Experts of a small language model: width 256, 32 experts in each of 8 layers.
Below are experts of layer 4 (counted from 0) of a mixture-of-experts language model. Rows are named router (the router's row for the expert), up (a neuron's input weights, with its number), down (a neuron's output weights, with its number) and show model dimensions 0-255. Each number is 500 + 40 x the weight over its row's rms, rounded and kept within 0 to 999. Numbers have three digits each.
After each expert's rows: "comes after" lists some tokens at least twice as common just before its tokens as in all text. This comes from a sample of Wikipedia text that the model never trained on. Tokens count by the router's weight.

# expert 23
router:442437500410494527506538550519467467492504479468506574462526541491509494486474501452463480510470499466536498461473436458521521456523547488503523484555483510506429489524478489462556484429443516481560481476517538537512490533553494510491440557499607476475522501589530537426456526497445529433523523487533509476497498461522591515513522547511547464489520491539538481418540564497447477543546454436475451517440468452543506533513465490535473462508527523477573476533553494429516441491493488539515397536410453462459525502500514465578501506465542549502491505489470496469566498560476514550552518413396547426439470525486521436469470479507499521484499434520468482506478445481587458458431490458480446489482469482383458522427493580550497517497457543561474435530502442460479484508536548
up0:528545402532520540505505503546558445498478478481489426456517564484536474486462478523423480541515489437442536479526518522482441500473500468540513563530478604530570499505497505475468496445515479529448509454526527485559434536580494562473516500508458499466425474519512538465482505461482455562589499446540591475515497491515579515457505495581469532515571435445477529488536493431483474502490530559516499478523559500519422480520454467526423517507444477473477480468527507503482518416452532488549460584527498510549549511479491493555488515494512521460501487515526552524509419450503460502472484445502493561464454462541462521553453561437485467547480478512551487531508544445526484539509373493539476455500575502424425517533509511446529481469443526569496508544370507479533489490498569
down0:516458506531493569536598485522474504439508433545482446518572569448545471530472450582499426505487457523544541489488449411502465475471517519516487473558557524542448544539525535528503466494502498462476446481476503444490440530509503519457477543484532484544546432468492409467470539511483457469521514495441544500473502494487568531523507507460500482492533526523575448553502504520560524522492542481497591609515533517410459444601456399432440526511433509489423505469525536430537508566494515478467457508497504485502495527552472495440513451429513478504522448524543508494461460515474513450469507500515621492514485523546551466519464519457438475479553470395443472471534522475564506473501485530603493514555480526470474488496470504520515462476470508568563476490515487539505541454520562
comes after: "\n", "-", "|", " 4", " 6", " 5"

# expert 31
router:477497484404546497467460500532534513493480492542530556544564503501447527535508484473468489515492535488487518479488449495522428450528545504560535498515449548594536485517534529541546508519484544618475437608497485519593538536521504576480499523526555444470508532449482531395542511532464476434524485471559508482529535462470521482511424471541522492569455546503504478443589472511525491530539595483454509522481470483537488439548484440517518458539477503484530460518540530459464532457424567484507489473495415442458552496525500491505502540534502494445486506482498493507460535541418558559456555474504476477518421518482466474527483473512520584521524536467487591499446565446533526425415473483490507458467452484413518490399445510529477478499558487473535442505502502468463466497551545
up0:524532463476499535519463471518583612528534483485518491523530476496507525534497446525484523521490485464482511465421507488485422508541545532512548471454507534526478528507520462486494496537463466452496464496544480558513430513549514528519512519555529508525503516494497523466521482583463491482546504489461519604533541520458520524553493515492476596528518523453531487506427477477493510577530493500438482507455535511532491538424525401533496491529535451470505428446509534497470570481389516535537441520527439488393458451483468500463556427503459487440515406499477534534511432593534492461578556477508506510434516530441523542486477531487495447489463514420470520483453557505474454408460508552479547437470542571415521426474492411382507479501524467475507534500494544506554492517503483
down0:497496531522561558414486495517556458546535440534483521475512434469473512436498414509470516494463453488458527500460501516490505545522446585461530498497447528446464604454502568452528482501484476518495501503491484499439570539461464517510429488452486501549512582540512550504469483419569446516554514427458502464500489467559484471541508531462412463546503516489533499523507484434474512566520551570502510435510486478521467538496547509549478545504428455466516515498500478507492475521586505540528454506541482465443520532436536491457515526534506512502610481481495422488460533483469464467460452524467569480470629498526554545477556499498532492468585553525513488486484549501490512534554489438518431451454513486449442375527437488502483529503516498433524497477489552537462519502562409
comes after: " the", " a", " of", " and", " in", " for"

# expert 2
router:503549457493530447426454535524515514480495505590489508523526570493504468537488569480528554463442485507497481473512452523484492515494518538416541525536492609530524471445527540498519512481448527607442548558484467509536512497545542546535489507507552448469502534554484493463483514517507455491503481465452555502529500519373620446522427497593481504479485478481545452484530579492526501452407526495480423553524505459599480467506507552552532526522512521515520499519481533535451558455450565505516489542507465478505548501526534453474518571526495478501511488528497433564491569534468552508399506512495516469538521585502514506468383493435473514454541510524508589530503477474547527426491557485537455462474452544453528477477499498530400501510551498510507463528531471455456468533501510
up8:565542465512506440438454565461502563490516441574467467560503474557536551477582513422495499477507520481532514496418540515538490569510546530488552474603490528456483507535448516507513472511636543521561447501487505522499474499476545427500505439508453520563532522554459512528458524478505527498451522448470516455465495592505565503545485442481476497492514511499559524494530435477455494506424534458503527519504458517601568447420471528475592489543510451532510552491492508477493471466433478568539507505487497500507521495525538540498490523480501489539586457506567445526491467494502520485481556568534574476516521530459466465538432458496494617448442457500545571508566504509519538551516475604549502524508548573500496490466510506532460538473544431467511522533534537477491500480499520
down8:543524478477517508469486540457424504501573499461425573618509474575566571490585531443506452432513442552506519533496485469528512509528493497493494440503492560510443531530464472508466556474512438570521427523530571469515450553510441475514470521403505522473513475523490455556559454508513529528378522528547458474442449591490475483468478506519546518541531439554481478517493478477488494447453496464490523551504556501495537491440499456471507503588547575538521494473494548483517506526454522526512483484533493514522515463449518488545429529510507460489512529544524521473514416465483552468473512448513479553548521451505380431482475518491505498478482511494521518488489499584605560482464472511460558545596505579502478489550483483582521545506508562452512520460498478429489492504465503
comes after: " the", " ", " a", " The", " his", " \""

# expert 18
router:465434466436488467455460538490545519455477499463482520538493544505477494452554475485524529539468465515515461445474480495553509474512524574507502564532505527574486444570535507561520517440399535519512438482505458504524576537549545512515444451525522448459575496463520538479552532529449497433534506503521529463457519461439510474462539509564461479544499501496502454498555436554515501558553461444517495526483482493516503421502473483510546384492472529514498452556534584482537584464455550431487445559457441507468522509532530451556540464525441538455534486557522451448522487531495521516512527452487538457500473450449541462594490447549523529520509541473513517539426456481513500500515456464529501427455390478495465458544528493553448463513478592481502441463524410443457452516516537
up8:536448514450557482537492510525467549512537510526480552487493489542451486512532533471499513408496494490556504487482448500451442483554566504551470470481441426490463498504514495450510453519520535488550520442465529462466587534553563468467480416503434389477512483467469456481455460554480536519421519422481469498463494500367508413554500468479542546501440519465485565492545510514500510515500557500499497502529458474446531544455504523483544520470443480525437486533458512541487590443438561449547470527438497434546553515544568499447544522458495574501481593505517508512492539438494463511531522550561531501446500512486504484580490480508561535567476438479588481464503580516434503468457463553542508448509519529403519511506498417518503504471512510518502517498477462516514528524480579
down8:526491481526547542507525541479496517489499505499532561568469449457442538526515521537476487441472474499486529517537467543528520409499519563468510506553562462518509494517484477547509501455489548477546491507470493527541507466491527476510451474501409477474451497503524500496478432555455468488411482472526483582487478589489483535552439476554560509481516559464508559495541507459527506459493575523513521455549541567472548583555413541513536562441476444447484467579529577492464503461445574440570543490486508500433489522490513523468456516455557541489495537539576458468538529460450519458546488496523489519452500480480441452550442479534560581513512523497502535449533506501521410449470466486502450598553550526515548534432452474475499507556422529501500504582452483433506467543430581
comes after: " |", " the", "|", ";", " =", " The"

# expert 28
router:403431423521486512429460547516566531497468519489527530568517496497458482504529486465519453578470488500536516519432521537515402488472569513469503512490534530565444485517557518440515479422393546493517431558592462569600525530505564511528494495535536478479570520572515508468544543520501475438543449504480519493492515443448479475516503518531479412500438547509514550516549470537580481492463490476468458570548456502524496483495467533533534447532519522458514468544530470496492514534455525556579460501515442457476550539516497504460487479520519527491525491491519451503506522495501472562478490494516546480549546450484579476520431504511446525437550522501544519537505580420519494488464528523533508434479470503499527474461524534523443474457496539489598429512556430469383491537556496
up2:492450369464542483528485566533473461460482552462540531439444492542435498460458512547502513481448548555511487537513542515486530562533543525461443501455539533576451518478518528502418444493517567497574506513554511504549469527510550517480472450518531456437495556552454513479460518548485536467543457566482485477417523463532475536556508407576485464533465525564404587469546534487545490549455499498457491464499463570551476501584515497488523488519554563478531507514505409554538514461413447481597464459564521547499517489510459494512469484533464475508515534488618511580533483552537459478486468490552487510551517542522488562555449516561520484520543508504475468510448539488546499457501520501522477464566483477501511533511524568404517496500486496520515455524473482500530483499484552
down2:519497527543500526525558487453537480529492493540498469477483460543445526543581473528510556535486371535500556490439520549525400539463546497497538542507494465535469491446485456483501474504516463415512441571508503509449443490502503482499506513499500543496492480525523529433481477488553486468514453469462485529438482499548451459506501555480460557442519500459511486516535504440502497467434468555594441498567478447449513440529593484458463542466512458602487471507563501573468497497483463541530475453505584542556432513535502514472521432506480559422471492523572547465585570482500425514530452534583473531444431491473563433446438443524493488490512525503533476518538435501506434512472576527575438504501458483459497511470523517478496451469488559481487434456531462439504498493503486
comes after: " of", "'", " in", ".", " with", " as"

# expert 20
router:460456522513509489477540532525490529481500400524472565514507509496427538490549519454518440547475532503514495483524490497541543453498501540541528510528465568553424480495545463562547522511471441511517396590535477521525562549585478514522458503542540541436491568561456517467535546528547451494505506412502514488467530470438528452510462529503496450588569528438517469508544496528469477580484529476472448465515469439535493491502433543513474472497483505462552448477535546444499536539506529481473499544409473454443579549510507468430535487502470517436557518505420434427534536575560496484525507457449505463466438432511524463464484450555450599517530522507522527531519521465551488470506460494470540450479452445468459497457472558512501493481437555548541481537516470500465416537491552
up0:464543467485442508560523494496493528530516478484533481604465573523461553571441443442527410573514496541519529527550542537458458555503532529442446475522517471477503546488534481462437542445496500499524510447541532585423514528555555512520484515471511560515471489523428486443428524505486535591508490413561491428466546577508540495512497452442542521502453547439495475513447452540514455470502562512475531507454552549458542506502520476465555481456466471560562520406557523511468492564461448441554483504500557428466549521499516480519490586539498551449465537504499458467469409484504519467467493484520456489444448459548501511449525462498464513485441499559510500482541591451497580523540445512504472434455517475558445501464513519509502497534448490484501535552525531516533501501535456
down0:540510473492466515499517567484510535529538591459521508469542490524407485521565530580424445516518513471461452564476529450510551534414482542537576460491470511542502495400498470480526458456536414507469489551529489528526448537485582474482528457514460459510579471486451530411548433483495470452528515508469475460478497480523452474461477549498525465526574465540486481499549529501445457541540488496469438405522519453542495440564480506516536478467510546518535523542503487494464483435506508486529459509486474405480515485496478473512468422474480510525461494512503519538542572557521416427558456518510530548486476462490482492553497567506470514449547448552500508494449515503602453505492515524461588582571416465527527495506441444449511547571495523486485485543453444489448455466496525
comes after: "\n", ")", " well", " non", " Al", " co"

# expert 11
router:438436409516504527438504592533557526465510495496499499506588525462505451543538486458514517592478458499547497486485494520547476417495555529408527504490491487590459486481537508444537490484348443484453467566503431531551559516494530491519457482557496519434547504529509608462543541514488478416527455453483508450483534445465499514469525435468531459551508518531506485524510458551479501551533475443494494538444429486507514443544487513505500474478504493530543458459549577486459455509421510480568441543488518441477542555506527486516488448515487514518488490493494463443531550517510524516497529476491490484526510504455520482594489514567495492442566539508555502530483529435517427477496432447465528490449511486449496470468510525550471443448546543585508441456497527498413475551533492
up2:411496498561511509482512589531514563479476486499502512484456508478506493440530512490484533520466472493464517415502512537421488525439455537446399503482452451540451515444560527437512479463442525502526433540495504522572542510508452472472484427513434439538554500540535471511556522582558547544536511534501509511489506511495547662550419481557518415435464458500402532428517535512505492510511516492507529470505551494508472551500518497551475574460409528573582468545503487555486509485482513437503530578546460512468505407520489524484515433438520453449514499481495491519485538495511550477500513497497491459492503483426532494507536517520501556557457487522515550464533472505444536424484526522445508489565499425487486525429464504522475530462472488489538467473489570576510485521546521
down2:516411533494470518565548524468480523475448494498439520427451482554545485483501498579541537499561461527443465508483518472505566478502487556561521497568556521491569494458471490473511535427508531522519509484464502463487462486499448520526468474464504533558543522443462447524459502496464458531464550559476487567506500444477489486478573536518504494552456559439515534620507504539539441455612441475368499432518483437490517512530522533560415485564511488517496442516492535506581437459535454486463492497496512482429541476542460491480496540571502475496443489503465466515514531474464470514456457526478538511565486533503531506459507531455418487512591490518393472505456498502519437527513458432512507515491390470544496552515458551518504527449566455495540497440469485526544457513519530
comes after: " of", " in", " ", ")", " to", " for"

# expert 6
router:420454503411530458489474506532502484481503455470520584503485566499489494510484509477519450563504481416517471456512471476504521483530511599515502500499493528575466483563580487507519439524489480539525403535537459488559562516548456495546464455524591520506520536479462492455555521514480466491499519483470497477501502493437605507533514491492529400555530531422513382506520491533430462503437506478483462482444453488573468502442441491533491508438461523499510450438539494448515542513441519438485472503446476448463528515478486473451496564500451501464547528499470471462513577545539496500537480473490504492463464488441520511494464427564490549501540523498552536520510501510583441498537475453465513478457487443458411492501505544478453399490460566527594478532521475443461430484567559
up0:500523576533508584473502558547479522465482527432569590509504452487537503495489550506436549486524545450533478488544524481502498501545457575450486533468503510554448515528465453509531484465455501534473474509540446479532510459520460534457467450579496462497541498509612482533559564525488543446393454528554474482535437489531524550489477521482453554477531486548513492493562494457479489413545511501558509469530515505575526504500532559491452536479511491458530503493500478464478550448554465530501479533442562489600548459470476399438450529477504473537476507549532490554486478463463490521545547494450500476449539425542498465565568497483555505431537430514423519515517472498515539464492513538517520502450529557546452545505482408472491471449462547484544484464488570531519505430602450
down0:479586475540506461520500588485557538503476486494459478493584597484531468480557458529567515508527493487520472560487466502496529459496535479543582492574473498410514525408486484491415485484544524522533446481478502472574445503553484411546556505427576572559478492564486448434546406512439481513489465467476468469514534474474548488523572539505489546444493528522490499486487509477434434480474478504520530532574532526466546494504492453555582510535515530495516415481479480494460526506519604460474492484492529538407466549467543514573547502505501542546498557521517437463502515564441438532504451470577494483493471504450488480467526446566458472507486474506473446502471537539549460509491455522502442537484462457517571505477422528493466513526552546484519527437508470510541498558462477
comes after: "\n", " |", ".", ")", "==", " ="

# expert 13
router:418489464505468505408485523545590537462456523498553515531493513488483480491540435499540526513514487494507512482487407486567414493470559585531486483519505540543445443504512487542516502468476490503562459474498469522509496538566556513526434483539524428434578496470528598492518547524527519460566456535483547417490574465468497503443536483514479498561469494477502456533533439539571538550529513446496407528437468462511492438503492424502534388481420512508514471570509500501522584532464522503563504512435456502467505500529473468487507523555497529468556530524537459480546468480481505523527522428491575496546457486472600460492467509532415509502522572461507545496524497476485477556528486538555499376442475503499440507515535506533452480521470507492519472468532430451458473541529477
up0:441520465533585541515571531518497560473471494547551453487508437518529530479490536578539494493519540505552518496560475467498489605487560522512438548476445459503507545455580517578498535502520542479486496491568446530563454518516490532579489584446490424479529511531431518509504455521551477467477454499497504466489501526446524506533461537521493495516463565530497497533407504554547465519535464492502473538487552558536511485489480502487446455549564483509501570483565517491546546546514537602489527507487490508518400458600540517451601482503511522482572523468518529543542518486527495519534547495516518479540483494466523473507454481422454485509598523579515547469496522477473525529558500555535465426519504508405445505521492470471546490532554446495512551502621469537474455535473540
down0:521501535511422504383530524483473448510508455536472452497482509476436491538508537530480477423481517523567513464564486425453496521457509468456561452456513462466499477645547473530502436432487557529472528570503511477488488514499494490481525532479501494518484570484523507596547564514498466452515511498482561559577498535574533480501537511480562524572486414485452523541426545478469470532497542519519498476468493502485517492498462501491445474518518409447513415468502468479534509494544502519517519598485491499546501539499512509527496494549498490536477425527438521557484497416448490512436440405515420513482449504477452454549468485488490498511544528498523535530475512511506469568504457513466523501562489499445434571536496442466538527531462544462519540539459520451607457505537391
comes after: " |", " is", " as", " with", " for", " has"

# expert 24
router:458521497500537543463513533557557476458498468477556548501496528488536507474477481415471494492499546455517552427469458471508518442517498507514486548554474481502432469480501504537528508499376563467567498485552550536499489459541470538482506516513537508516526452500539572458456581515414545478533530488470555469453530430500500478520503530518583437460541532490549479445517536407486547547566430486494388483463456477544520518477459514492484456482532462517522501522553454467535476465499476534554420562441453521489554542461522474580528555458501566499534498509513489511548468531530564592513535445378507443441515518495506490496446416554515494509487490483535490439499487459561509450508523544562440534483490485434447521476508530558467441541538539529516462584493531485456479466554506
up4:462536449512526504532495571520489524475508587522523557471463508425485519459500522445481458493438551518511540479492517519507575554459383525511508486479468570538501513473471510467425417559537549583505498455508428520499514489488495432509428601453563533458457483494529487527466488468503552524520437460555536443515533525536536480540500556535501493452491501461508461484538457474497458548528473539533483499520565482560498556491438449536445457490561432506563521501499524559488526509532602496559482534460454417528519480514534458504450439464537510476498541576523519560484521548544513507510486444464533551515524466456540501456459442553514487487430455512544487490503467482475532447450483463443532539421485493466429516521438500520561424468528540551503482457451550582499498474567436
down4:546534407472464468502564533491502435516494516442492513577516471495468518439507583468583493525409493522465519404542503523481462471514494489582423431527531498497501529465524513516529578487533548473537506476443516516524514461486563488552508557469543479560501480539509463451484478495450520480494529571526516457498522432500517510470530527469487505507492484524490503508469479530416484538533534481495511564523491424504526570527507451517504433446478534499454425460500564517504419473523452518494537471473501459602473454532476526469502441522457546551471498453548466534458490453449527575481537419481463570472453478443431456464476456505531502449491482559512561498560565488523478427423517529378478534448501488524574465458509494470552479441460525527514493470574479499539462443435522
comes after: "-", "|", "ed", " •", " Total", "al"

# expert 10
router:477462452455497533401478544508503526433415486502472555541533530450500466523580514436548441627489489476537482519500490453568498445484557505506532544548427458543443432526557525519535483437485480536488515505511512479524545512533564508483512454608570454494502517479505566494526500506511492391541452464502549470521538445498507509497485532469536475537488518469497512456524437511485551485499527472468539505435473460564474456486503555501494454499479548525519475525521523499511496450468546463484459568446418488459526579481526438502501504491407526493496531553455466466566518525445572519534474418504537487540480450487497475574452444456567510516553503480470479489442527462528487449467444446489473420461497538479484519491534597569481488483485550476521486497496513515452484621546470
up6:441497456521562559517483412506524537551454491543482582502506463555530464502496502459450495457471510456495555488444477578522479545525493503472488507494531519529516510465510451497484477487518524535435540520571576572516501579539568508428552521533519405495482560508562596506533554465507485493505460449510536543507569545515536464477510468425415588484489531491486480472547460479535503527542527519552521479540473496477489570453556470491451518527511553501430498512485429509483481520500508454533528519459502414451496561550515472530470495528598444524452521534461523547474551489524437533504531490491539519550504487472406496400461416479440446535545470527469503534485531462524514519455513525558566458536561534536558532512452478525491525551506433555455451494442478529436531542537455
down6:488436444538507516497506584512472477449487493446490493537503459479442515532442463471459479514493520555534473472510513433531437537464494491557584466528468475503479498507558498473451520556420508477535499469436475505470491479443555520478513513509482532502508463477465503533495536508496501449482509555438507542516524565416471532436475497457571496571473430478559424493507531492371461481490614437548543532490437463534533570521506503520483492466516516438550459463490464546454558474426418467443444540501486473494509499548520485551467498491462523560459558534506473494556493496555468473505450506497469493604457569531518568481564508525495521477453451471553434497617539585493565523563515513490488452466457470507550474504520570520437477509483496530523485504493496486431522507450578
comes after: "\n", " |", " 0", " ", " 1", " 2"

# expert 0
router:436483457464491517417454515538507546458493497563523558530536539469481493504523464468516493526448517449535534496545466484547410484494538495462562544575493507505487490511541533439532461439462520546503495561516419562540556541518500518491464469548532422462554540449493577448453598509413532388521438501496533449513517439494556525551469504476517462482513517431587465469634507532510482470470534442460503524456496475519471498506475486523524498477504498470526456506581581441500525506453496438489472550506489476393532543499547474482506456538493515480536525513472415497537508484457506471543497474524491445488503524484494516458442474523511502488495528527534500528447472482536537442452460461527489366504439450519464482488444550524426492487527500473509468464565450472484454520559571
up4:471467497511472472502449460456551527473529494517464410500520482499498439512515507565547582496536507433487446502488484569504507503423577488487598595451453436554552519510517470531510462448421513512458465562488490479489442529490481466484503473535491492476488561465524498521467537474545556477544488436427537578527530469507527534503505505521510455462441477416540550404503486569493522524437449476448518407570524436485491584521469533536536524513555529456505423499460481481485546504449465513503490511464468504456528499446534423528496529472454480516457468600558487481491506514455458526513431477512438481526524522479424534509482454486515543500556471505514496535440502421531508513479504541522513461487513555552502505527522454428596527383550475510553489469478499519459444537527556
down4:475443486571463543547581513477511466516587418502449534479494511463476515477574507493520552455474525489561454500403498466459530516573533523502554577409490517522459493486481502541456490440465551571464482441446515561509459467515507530422488535415503510508458541554464473522518485557484506454533476541591527493509505478419544375463494474571534511526476486508504456505481585497568514471498492518487495484433504501462479495464507500593538449467509534460436484537451453566515522485515513491532469443540481495496514501527435554535519462540465503420495451504471444537495452431527545434525488575453488467511569523494493441474432469457518426506529477558510520484516550538461457424536460444520500505483526503553507531533527483521498536464585522501512558520547531570454515482513477
comes after: " |", ":", "|", " 2", " 3", " 1"

# expert 14
router:475466417463455529459477538544460517459526461527583473502509489447492461484484482450495482484431486481526524483516545529482554509629548537485541540477525537566468527527531495509529426481448426520450466544502512513549509507540569563513445472552526480539519470465527549481549508515474437478493442515468569447510533503499485496476448524491535462459475574525527525540551488573586467528488550482462457457432472535576519454417464441476562529518490547554540463514492563540463548446523477533490512604555473501477542521527546483492564503523538551467586548517520413455549544486527530498471511499490527523451467450492553398553453452529453549494553476496576583496518494472522466490484497490546502487468474449467464505500532551567488426481526464558522488498475429495467444498544490
up0:537570503558466458446509580469520473474546467534479558531556502407477486486554548505462504495453463442537495582467575511476581530585428478471540515508507538458487523496607500503462542509456458520478519539472468468495556474560518520484455509467533518490519488486581529471514497524514444422541503534491538537509467553514487443491444508519553444473451493455531519485574521511442475480576512522470527512425502423447509438494416536494528509569547520502467479500525554495478498532461479473490537478486516517489481431573515502518498516458433483495523485533485506485497518558507514427474560519448540550502540478533509551570422523524512504453589558496604536416486435556519538447457514542521548499550563531476512454543585501490500540516530527484520553553508544518562434562467491
down0:504470499468404599580379525427521442496521476471514552518496446521516479487527484566487450507435477460534417469543518470495515544512508550496527431528527497461565507474455500457408473583472543458478544494441480483472487491448522497475496495518567558496486541489477575509557524416462482476505516501498509533505463485579448411499505490454490503485489439439530430493446508514512490504512501569500527491441492517451492495479533527419509514522448552481438538508587564420568530462531455433485505487496491504505482502500512486448513460531458439487478446473476468512493541481449491481541495451491469482435472476415550443533508482558557453508484492529515509518520437523502526525535478504538387472450575569478560562512519459486505529493592451499474505503527498509449524480565415
comes after: " |", " (", ",", " =", " /", " was"